Experts of a small language model.
Training: a variant of Adam for the experts, 7873 steps.
Below are experts of layer 4 (counted from 0) of a mixture-of-experts language model. Rows are named router (the router's row for the expert), up (a neuron's input weights, with its number) and show model dimensions 144-191. Each number is 500 + 40 x the weight over its row's rms, rounded and kept within 0 to 999. Numbers have three digits each.
Before each expert's rows: a language model's description of what the expert responds to. This comes from a sample of Wikipedia text that the model never trained on.

# expert 0
What it handles: Post-verb prepositions, participles. Prepositions and participles after a passive or copular verb, such as by, with, including, included, among, in "was included in" or "supported by".
router:541513507497540443444530517499485487550466470485508526559485546451496464505408470529514510545565477488504481528491506461405492489464511579443532
up0:588437504406501469464543445510512497470478472526489484503519477507490455479467515513552493483447468526448512566507487525467478486471466507460560
up1:521482507482438536485555471503495502517517509488541607504467475477490499502577489525536547500500432450525499509444551564539519509502463549460457
up2:479515471526556450519488547512424515563498550517538483581441512511492475475485515483528479452548490506464452520495479517489577509422494512527535
up3:525553486470499497490485514543450479452437514514486523422493479480531469539493512516452416487551495483445548481503490503488508575494516432498496
up4:527499533487510510449518542525449528533448508529524531551508489558553423476444452494533513535530507478472505517473525515500492496459516465487495
up5:460529535533427530449505534496483483455548548412535515534500515456471525455521502492503492449467475482409426508569478549497420550518484503452518
up6:472583527525472470518468427452488457523516478417498525500482516579461445456483497556538489464531519517502561453381453503514539481526504532435563
up7:501504510533516482490587520577449477498563521459488564447555473480493560440609493524449539483524463538498488552531432483488526547514532510489519

# expert 8
What it handles: Foreign name fragments. Word pieces inside foreign personal and place names, often in tables or lists, such as š, ș, Nik, Timiș-oara, Gutiér-rez.
router:575541534430513468462504468512446545537465506493510540527461492491504508507425421567514537515544460459485468530470467471462472556472527544462521
up0:561536500467493480499572426482505574497450479447572494508493520521511576492507516517577474501575422529552509488484472485412472558472583556467487
up1:539506576493521480465534573483487496495562438542518529500469483459497443461479467482542469536534511448450461463437508478432468565419504551477498
up2:527465467498550483508517589511495438518511441453510459499487550521492497543525497509597561510501484490463476472449429485549507551501490514498453
up3:492536534554528444446442475542492507460487468580525507548474509486586516505470496545535448469495501524538505557441455531471539500466490613467519
up4:446491537507532457467541489519500482483484471452503561520481532424512512604474535498548492470514521501451521474459553534496480501494529558442578
up5:455504451498504491482495538576484517562489483519537527502505465511586477547546506456496500548508464470528539480494530510495446445471503536475518
up6:538525535454507462491390477483506543511457465499437547498556519546515545594501435530526535472548485514576512467508543556474488520429533472471505
up7:525578534499578490424538465528460547501494468470507527552389538484509490555473469525569567525564461446513468544514515476474491459498521488431535

# expert 29
What it handles: Odd name fragments. Pieces of unusual personal names, coordinates and a few military words in lists and tables, such as Whit, Ber, Loh, sky, Infantry.
router:573539533429515466471494460504453548541462501493511533535466495487506516509423426569511536521541463451483464522476456470464468567472530550460515
up0:523539551530474494508522477534465482564502466462599538528483522507596507460434406510463564501542453463476454480481439543438556492516551504436514
up1:480490593434491467411485465561429502492467517476515532530512579522445529507545480524482575571577513529472560516456477459480506454532586571459517
up2:566528576537511510520509471519539446462544447521521549543489573506537540495588497543513510537488517481451486448454514493402505623510538547521533
up3:499469492436507480479499532517510521511477492513527489504521494507546527523494449591484486570435529430522471565514562579450556460464523490494490
up4:470522526513504485557554576466461538507447540452525562569446505483532483510516464481570479568550450534493405450540489473525517548468518574513520
up5:497457518499554483444566485530549519541520504549557554480479478506511511490521510537550505580535455482551431559451454464450479515427536581457500
up6:503467536528475475484472523536441508463517508421500476474489523474480529491461468576559506500515479470485503502516423494483545514440524501503473
up7:476537554455518498490453508549443538534491467502531525529442467464521515513486465537486478537482409510529436504537492445442479425435505498472594

# expert 59
What it handles: Sentence-start determiners, relatives. Words opening a sentence or clause, such as The, It, This, These, and relative that, which, who after commas.
router:530542522459519437469516472519447550515500491442489547565457467477518532542516461547547536558557480449492469519473457448445462549466546507469490
up0:499438521532509479488477499463510491497468450498546602453531527562503472459454487515539440535552458516451535474532485467535448566384465514428481
up1:435567475501488500507443527540387564468458460536558540438428506498523495501506495495481491530546476532415534519465531520510424427557500486484565
up2:518454536454458481564543566557514503494534513461455550481446434562534495501500493544539492533532474475519440497420431472541518531548457523513482
up3:473506522540480468529469536520479456521440567558525447562514387483551496510512552481497537436491380540541513464520501527510498512440476465496496
up4:469457541508437485490524460543467567506516539490583535504524503501509475535466524502512484436491397559528488475461489499519547428525517493538515
up5:476484498511557521452500501442524555432486497448484520483524475551483558496500500519454512461528466561468508489520455508522488451482506467479495
up6:520531452397503505572443538500514569578509510468461576496486536528510576518542498514530510535507467427413504496529513536519462573500456500439500
up7:483460512498526503462492434495506458446433504537504512461452510485524544544468473533500507449539553394497449476466473479468528511455481529544486

# expert 32
What it handles: Foreign-language name pieces. Pieces inside Portuguese, Slavic and Japanese names and titles, often in film and TV credits, such as Cor-aç-ão, Leg-oj-ane.
router:571537534431503467459497472504450542529467505489509546537463496490502519507423421566506539522536456454486466522477464471469469562467531541465518
up7:497496540532506440497501535544475525516491544469574526532420539421551526504412504470542523581490431491533480510450419536443547439433502498496518
up8:516569489507508471496472447512428514479375516413509461543507533428530461450558502518555503538493474437535460506534474536502522499428443550453539
up9:600510531551493474505478458465419477544501471500540495549452499450599507495508495527493558512501434504462429478455467486519429552463520538461558
up10:493541548503526498473483474544548526511405553440498534544557484486528552536482491499547566531504497476478408511435534411471452526544501595501526
up11:530469492457562467417547562498461483548520499477531460496536482466509506488500447516500510562557461530537509537470479500481518562521592514448524
up12:419475538529486460481465497477512494550483441442500527537480435524490514469492480486499544517504468472458431528514454473482493570479475541494492
up13:529520536444529443513546514534453565499472427440499514533483500428494489517478406553536560592475458457463498473494441483458470465512474548473533
up14:440584532526489458524504491575436601488481549508562567449461450435540486526491505509548525577498473474524412481524526494517508537533515556507442

# expert 42
What it handles: Definite article, possessives. The determiner the, and possessives like his, its, their, after a preposition, as in "of the Squadron" and "near the mouth".
router:527538558443507442462564474553480540552469458459525531548456511495496523502495463543516528598551440447502470542440467486464475548445541532474542
up0:456482456515480471529466502515531525458550509542518570479433447558464496516485485473486508516435572486421493526522488488528514537519416536530430
up1:456589477518393481505536457502528434592506573592412492434467471466471413466523550466502450425499436494442502519493549573499423500564450515543422
up2:570497464461501532494543440545452508539458514460508497457424453432452516333461464521490551497429478527560459560462542532541523575582475516523486
up3:558574557527547453420523489485478505513468506526502519486591523456448456462484508478539484538515500489525492555524535556521475490475526494494580
up4:491525563419532524532474497426528448483501445437470464497468473495491539507534466497532481521483505480412425468508489511477474550449499518482559
up5:408465513566516487465398506462499553495523485477530519526425496470499531490464483512542507448485478518465485479581511499505516458514438507506521
up6:516517477445531455555437562551460472469520492509446546525483499556461478505513445497471497511500533497415512393536400440461470485565496500511512
up7:476487543482526534476486425516495506495450553490475436419553458499472564489493447538474535523500474473550471531491494399419466465610473477514547